Below are experts of layer 9 (counted from 0) of a mixture-of-experts language model. Rows are named router (the router's row for the expert), down (a neuron's output weights, with its number) and show model dimensions 0-111. Each number is 200 + 30 x the weight over its row's rms, rounded and kept within 0 to 999.
After each expert's rows: "raises" lists some tokens whose logits its average output raises strongly, later layers aside. This comes from a sample of Wikipedia text that the model never trained on.

# expert 0
router,149,181,217,241,260,185,251,161,195,236,195,169,149,241,161,210,209,187,170,218,131,209,211,217,224,209,200,194,172,210,214,223,202,128,234,209,238,192,178,223,204,198,200,242,166,170,189,213,193,215,216,227,194,229,196,233,156,232,192,190,184,232,192,145,233,175,199,176,180,189,259,239,206,276,217,208,175,223,210,188,255,137,211,226,213,183,208,171,217,219,174,163,182,219,173,214,225,217,195,170,231,179,249,191,170,156,152,227,258,178,224,242
down0,222,232,189,192,230,136,205,260,165,205,191,144,196,230,243,222,193,218,237,204,191,205,226,225,226,244,188,133,189,191,190,242,215,199,243,214,190,164,212,224,210,133,192,168,211,250,230,195,189,203,230,271,206,252,185,205,234,217,208,164,216,200,213,182,187,170,181,188,219,241,234,249,198,193,162,192,200,185,253,198,166,228,259,239,186,199,226,173,201,215,234,221,167,186,229,186,139,173,185,168,232,174,180,183,140,170,217,197,235,244,149,175
raises: ",", ".", " and", ";", ".\n\n", "/"

# expert 30
router,214,208,235,177,192,189,173,202,248,265,169,217,230,193,187,153,207,201,284,209,215,196,201,219,211,203,208,214,240,186,211,175,211,176,134,165,206,239,163,162,180,173,207,181,176,188,265,191,194,204,156,181,216,241,194,206,227,197,191,201,198,194,136,203,195,172,177,197,224,205,177,156,141,164,220,195,177,263,126,200,164,213,167,220,195,203,206,251,224,179,211,182,188,179,195,245,166,199,226,256,179,214,232,178,193,152,169,235,136,237,174,216
down0,229,182,201,192,165,175,157,168,210,239,227,228,241,209,206,187,188,214,179,149,209,226,219,194,234,215,181,187,202,221,253,168,215,183,169,208,173,229,191,227,197,208,165,195,189,220,257,183,220,214,160,219,210,188,183,245,224,220,165,263,136,238,163,224,204,152,152,190,200,219,288,183,218,210,187,207,227,212,202,179,172,168,134,214,198,178,173,238,175,206,174,210,196,184,200,169,235,213,168,219,203,202,179,203,236,260,221,205,268,150,192,199
raises: "at", "as", ","

# expert 47
router,227,253,182,260,232,178,132,235,168,244,233,197,181,203,156,194,114,201,213,197,246,205,234,201,195,197,198,242,179,175,207,177,176,233,188,192,199,202,234,169,245,217,169,171,166,206,198,183,210,260,195,220,242,165,215,174,143,203,179,164,193,221,230,220,165,208,201,180,179,224,207,219,212,200,224,245,197,185,112,167,203,152,237,148,156,168,196,242,187,254,174,173,207,232,189,185,179,250,169,153,213,174,211,182,210,135,186,180,222,243,245,179
down0,181,168,201,169,211,165,138,153,207,173,173,208,211,196,249,148,222,173,216,201,173,186,139,260,177,238,176,184,200,201,204,204,162,145,157,220,251,148,146,166,179,229,217,159,216,170,156,183,215,208,227,206,205,214,156,175,214,170,174,175,209,146,270,184,234,214,195,241,195,144,206,174,198,207,195,147,141,133,155,139,183,195,227,171,196,220,186,196,208,173,239,162,192,171,239,178,224,208,239,239,140,184,212,205,213,233,214,199,216,144,206,241
raises: ",", " as", " and", " in", " to", " at"

# expert 24
router,242,195,170,267,189,190,215,225,180,192,198,131,201,179,170,170,156,191,174,208,153,230,195,180,191,135,240,222,179,194,230,220,234,240,206,200,187,208,198,176,222,172,269,225,212,234,256,156,229,196,203,187,200,178,186,190,143,215,208,220,195,192,160,221,193,174,162,205,200,188,281,245,152,273,192,249,205,194,160,242,229,195,204,211,204,190,197,211,190,192,205,211,204,222,203,211,209,180,170,196,196,240,215,175,221,251,169,172,180,167,133,178
down0,226,164,204,189,249,171,158,186,190,236,195,169,238,232,211,223,164,194,181,153,191,225,168,204,233,260,199,180,268,147,215,244,174,227,218,215,154,150,178,159,176,212,220,197,214,175,231,220,190,164,273,228,215,161,165,207,214,191,117,220,227,215,178,198,193,198,226,179,222,204,186,227,220,242,173,238,222,206,178,198,250,187,224,199,175,189,209,187,198,229,223,183,264,207,183,228,119,203,191,173,174,251,180,161,229,158,236,206,181,225,190,204
raises: " ", " time", " place"

# expert 55
router,125,215,193,182,172,186,185,172,256,144,263,220,215,194,235,164,189,187,241,211,232,219,194,195,129,200,215,227,231,225,188,158,194,205,202,188,196,167,208,233,179,174,195,224,283,141,213,211,210,203,182,116,185,215,243,161,222,207,201,204,222,210,134,206,214,138,250,210,238,169,147,142,223,151,221,191,207,228,175,199,196,209,232,186,94,168,216,193,190,191,179,215,208,203,190,201,199,206,184,210,192,242,170,226,252,180,174,167,160,210,191,230
down2,205,239,199,216,195,175,244,163,190,162,198,161,208,171,213,203,201,167,198,193,178,178,229,158,198,178,182,144,223,125,245,153,179,239,182,210,195,221,216,190,194,203,209,222,237,184,142,198,164,180,240,214,223,209,257,182,258,162,242,174,202,182,209,186,222,245,207,174,253,228,211,249,228,201,182,271,226,198,202,215,236,247,224,211,210,197,182,166,196,185,212,178,200,195,212,218,199,148,181,176,244,194,165,215,174,203,230,154,170,168,208,213
raises: "al", "ol", "un", "o", " in", "id"

# expert 46
router,224,211,144,184,149,188,125,250,168,222,206,202,200,231,236,216,177,175,274,209,193,211,245,203,202,242,182,194,219,193,225,225,211,195,169,189,214,216,211,204,219,214,200,216,221,220,181,204,222,182,239,236,186,142,194,169,164,185,179,232,216,232,199,195,183,182,225,276,202,198,230,271,227,176,206,208,184,178,196,219,215,178,203,170,188,170,249,202,139,239,179,144,179,207,150,224,207,261,192,182,244,201,210,224,193,154,246,225,233,185,188,228
down2,173,182,195,240,208,201,234,239,235,178,184,147,183,185,218,178,216,212,203,219,193,217,175,169,212,166,216,196,173,142,247,241,216,177,215,181,201,179,227,176,185,232,243,179,162,214,202,154,165,189,147,196,237,165,126,183,222,188,150,222,214,215,218,205,173,192,192,131,208,233,220,197,225,226,133,184,179,189,175,195,148,178,197,179,236,229,220,236,239,229,204,171,224,209,249,219,136,229,197,209,221,187,226,190,188,169,208,151,249,219,201,200
raises: ",", " in", " as", " on", " with", " and"

# expert 25
router,212,199,192,220,197,191,229,228,217,158,216,198,148,200,207,206,216,197,170,240,238,260,205,169,155,229,165,181,180,213,233,199,169,197,212,156,227,142,192,256,166,186,208,233,195,211,175,198,170,261,181,209,234,168,222,209,170,236,215,254,224,188,233,178,240,222,234,185,157,197,160,170,231,202,242,182,229,256,186,184,223,177,172,175,176,216,197,197,231,178,179,157,198,240,199,211,190,162,188,141,147,229,173,169,199,172,206,242,242,215,213,173
down0,213,204,121,245,223,133,183,222,211,217,215,178,194,149,186,212,215,168,177,159,182,199,204,209,190,184,173,168,181,209,206,199,153,223,189,199,199,231,189,243,203,233,217,221,224,240,164,206,206,159,167,241,168,197,221,191,267,229,198,255,231,204,190,202,193,223,276,156,242,185,156,190,150,236,180,170,184,197,216,222,178,174,204,195,201,216,215,204,273,191,166,203,255,244,215,197,201,185,247,223,175,178,173,232,205,167,202,166,196,188,156,167
raises: ",", " and", " to", ":", " (", " in"

# expert 40
router,197,214,193,233,182,211,144,199,203,213,163,178,162,222,155,154,140,167,167,232,241,183,189,162,259,182,213,202,166,171,199,230,219,206,207,188,206,210,219,162,215,209,207,175,204,236,183,224,253,166,204,211,213,205,153,239,221,139,207,173,148,192,227,219,244,221,141,252,238,167,223,193,184,253,156,226,223,227,186,205,199,208,204,179,208,185,167,204,204,156,222,191,209,169,223,147,221,155,174,197,225,266,196,217,176,217,168,171,193,190,251,241
down2,200,177,206,199,135,160,214,216,219,185,173,206,215,184,262,205,153,209,208,205,190,194,206,215,183,228,196,165,266,209,195,155,196,235,257,225,190,194,233,191,218,202,183,254,166,200,232,214,251,198,208,164,188,309,182,147,211,225,165,152,145,244,197,213,178,202,149,185,204,178,167,224,241,225,182,199,252,237,142,177,211,204,153,215,189,201,168,159,209,173,199,205,166,179,174,195,164,164,183,169,220,234,210,197,208,184,177,204,225,208,174,192
raises: " a", " been", " an", " made", " the", " led"

# expert 35
router,245,192,180,239,197,223,216,267,215,186,249,185,161,194,205,186,190,178,217,178,208,163,208,161,206,148,265,163,161,160,173,207,191,190,258,223,161,208,224,195,221,177,235,195,172,242,184,146,215,199,211,182,173,153,155,188,167,181,219,200,175,144,247,215,202,199,183,189,185,145,197,178,206,228,158,221,183,216,170,233,189,219,242,223,233,224,200,207,220,236,175,199,225,234,245,181,217,142,200,216,190,221,227,183,183,185,175,188,221,205,151,214
down0,196,207,213,173,225,211,176,220,249,182,207,145,213,154,208,233,169,209,175,164,174,148,166,180,217,215,175,225,230,217,177,195,236,207,190,227,224,202,177,151,150,202,220,242,170,183,200,190,270,209,132,196,198,188,205,242,172,187,181,252,225,193,236,216,175,184,182,256,205,164,206,269,235,299,189,205,176,271,245,161,205,212,147,200,203,210,156,166,199,141,212,224,234,204,208,163,181,218,186,180,166,207,170,227,210,192,212,186,211,210,201,215
raises: " same", " original", " first"

# expert 3
router,222,167,209,272,248,203,209,203,182,213,192,207,224,269,204,200,151,221,255,194,163,178,195,179,228,132,235,227,153,171,220,181,223,233,229,157,199,204,212,158,221,210,185,178,214,218,199,186,206,210,230,180,192,155,226,147,208,215,182,205,177,155,200,189,164,251,138,181,174,191,187,181,194,177,168,209,199,231,204,167,204,174,221,175,163,170,181,216,221,228,194,148,179,196,208,224,239,222,183,185,212,204,234,164,211,209,154,266,252,219,241,164
down0,255,229,201,249,222,193,182,207,168,198,199,194,220,214,210,201,211,167,182,191,191,197,270,238,182,178,250,236,190,191,187,257,215,202,246,204,207,205,186,184,217,168,180,189,259,235,239,191,171,256,195,172,147,190,236,238,246,172,210,154,240,217,203,202,201,215,184,165,193,283,175,188,241,151,189,214,191,201,247,208,196,144,153,185,180,229,202,173,193,211,198,237,212,177,241,161,218,220,191,278,212,229,178,185,220,220,260,208,200,188,169,213
raises: ",", " and", " in", " ", ":", " –"

# expert 21
router,165,150,263,227,200,201,212,154,234,225,254,217,220,213,163,196,189,190,198,196,209,233,226,204,208,169,215,190,200,198,181,147,210,217,177,197,207,168,187,177,179,204,213,160,242,178,197,223,186,139,171,234,233,214,179,198,181,213,166,208,193,211,152,142,171,178,203,207,216,178,187,143,176,169,264,200,227,247,204,185,156,206,128,152,142,242,201,184,190,172,202,214,192,218,227,209,223,212,173,242,171,200,203,218,222,192,240,212,137,181,195,174
down0,232,140,199,206,221,249,198,192,205,148,193,244,177,238,180,157,176,179,244,218,217,261,218,208,208,219,203,252,232,266,198,152,226,171,206,216,204,178,206,178,200,212,180,199,206,199,247,207,204,236,144,197,253,218,188,162,213,219,141,167,197,215,170,171,209,230,185,220,198,213,164,204,217,142,200,201,237,173,217,227,184,201,189,228,214,188,225,163,188,187,228,213,192,185,177,211,243,176,178,155,229,229,175,195,184,196,213,166,225,237,228,259
raises: ",", "ively", " of", "es", "ern", "ane"

# expert 8
router,211,142,175,200,180,193,192,233,167,187,227,195,148,186,201,204,216,195,214,222,206,158,207,174,186,182,181,175,219,252,202,210,197,201,257,233,207,200,134,176,224,208,166,204,177,201,175,212,252,260,160,236,202,187,188,248,210,221,217,198,221,176,122,215,208,197,192,179,190,184,202,220,219,200,264,215,156,170,190,236,191,157,186,190,247,173,207,237,171,233,221,222,212,222,137,185,252,186,171,145,194,219,173,167,193,199,203,187,211,214,252,143
down2,177,210,154,174,215,242,227,146,235,210,217,187,257,186,178,180,225,220,164,210,217,217,155,190,222,167,231,297,190,264,167,189,245,185,192,151,192,225,210,237,209,222,230,223,223,209,205,228,174,234,196,212,205,220,211,187,206,239,192,228,183,205,232,245,206,199,243,228,208,201,173,210,229,186,222,223,173,195,302,200,226,196,221,195,194,239,207,177,170,204,192,242,188,187,193,180,197,152,205,207,171,158,213,255,193,262,212,207,185,176,235,262
raises: "20", "19", "18", "17", "15", "12"

# expert 28
router,172,189,195,132,197,214,227,135,172,211,144,201,233,231,243,237,212,176,147,189,225,192,246,210,187,196,224,186,251,204,186,202,219,249,202,202,230,222,141,207,172,251,193,217,173,185,182,204,216,227,192,180,142,223,192,230,239,144,235,159,219,246,243,211,157,205,175,181,237,217,157,240,227,209,220,159,163,185,194,222,180,185,222,257,242,226,250,204,228,182,225,189,240,228,198,225,263,168,209,216,197,210,248,164,169,207,170,239,157,178,239,216
down1,208,198,131,141,174,197,160,231,185,179,181,182,196,200,178,258,178,174,186,180,139,218,284,194,218,197,201,188,210,163,127,221,180,203,230,191,158,208,185,188,224,148,195,176,184,180,169,168,220,185,220,207,188,182,222,202,241,229,218,225,163,229,236,195,176,211,179,155,203,187,172,160,232,189,248,220,142,213,177,169,157,180,186,242,154,213,173,200,228,168,161,247,179,138,203,197,184,166,217,227,128,204,132,216,202,176,210,165,201,225,222,169
raises: ".", "2", "1", " whom"

# expert 61
router,218,215,228,188,190,180,207,260,108,200,203,194,226,181,234,173,203,231,153,152,211,258,178,177,213,209,211,210,212,200,219,234,240,207,200,214,197,187,270,217,206,202,199,222,249,271,190,163,176,232,217,219,187,107,158,222,225,197,210,237,233,178,251,148,180,265,261,184,198,242,228,240,224,220,176,209,201,197,179,194,187,243,151,158,193,293,176,212,197,217,253,215,185,210,198,124,175,165,192,216,229,159,189,205,153,205,253,185,254,180,177,205
down2,205,194,184,189,165,210,196,180,164,221,185,221,153,213,223,258,188,190,203,223,207,200,173,223,198,198,162,181,176,171,207,204,188,172,221,230,142,238,184,177,263,203,181,183,173,246,211,184,184,144,186,206,206,189,195,191,220,223,186,195,148,164,235,195,168,186,221,187,130,263,248,224,225,190,137,241,253,186,189,224,210,162,175,245,208,163,211,141,166,190,223,186,166,194,207,169,184,216,221,239,205,209,205,192,186,196,219,233,220,239,191,202
raises: "ural", "ear", "ister", "ious", "ial", "ative"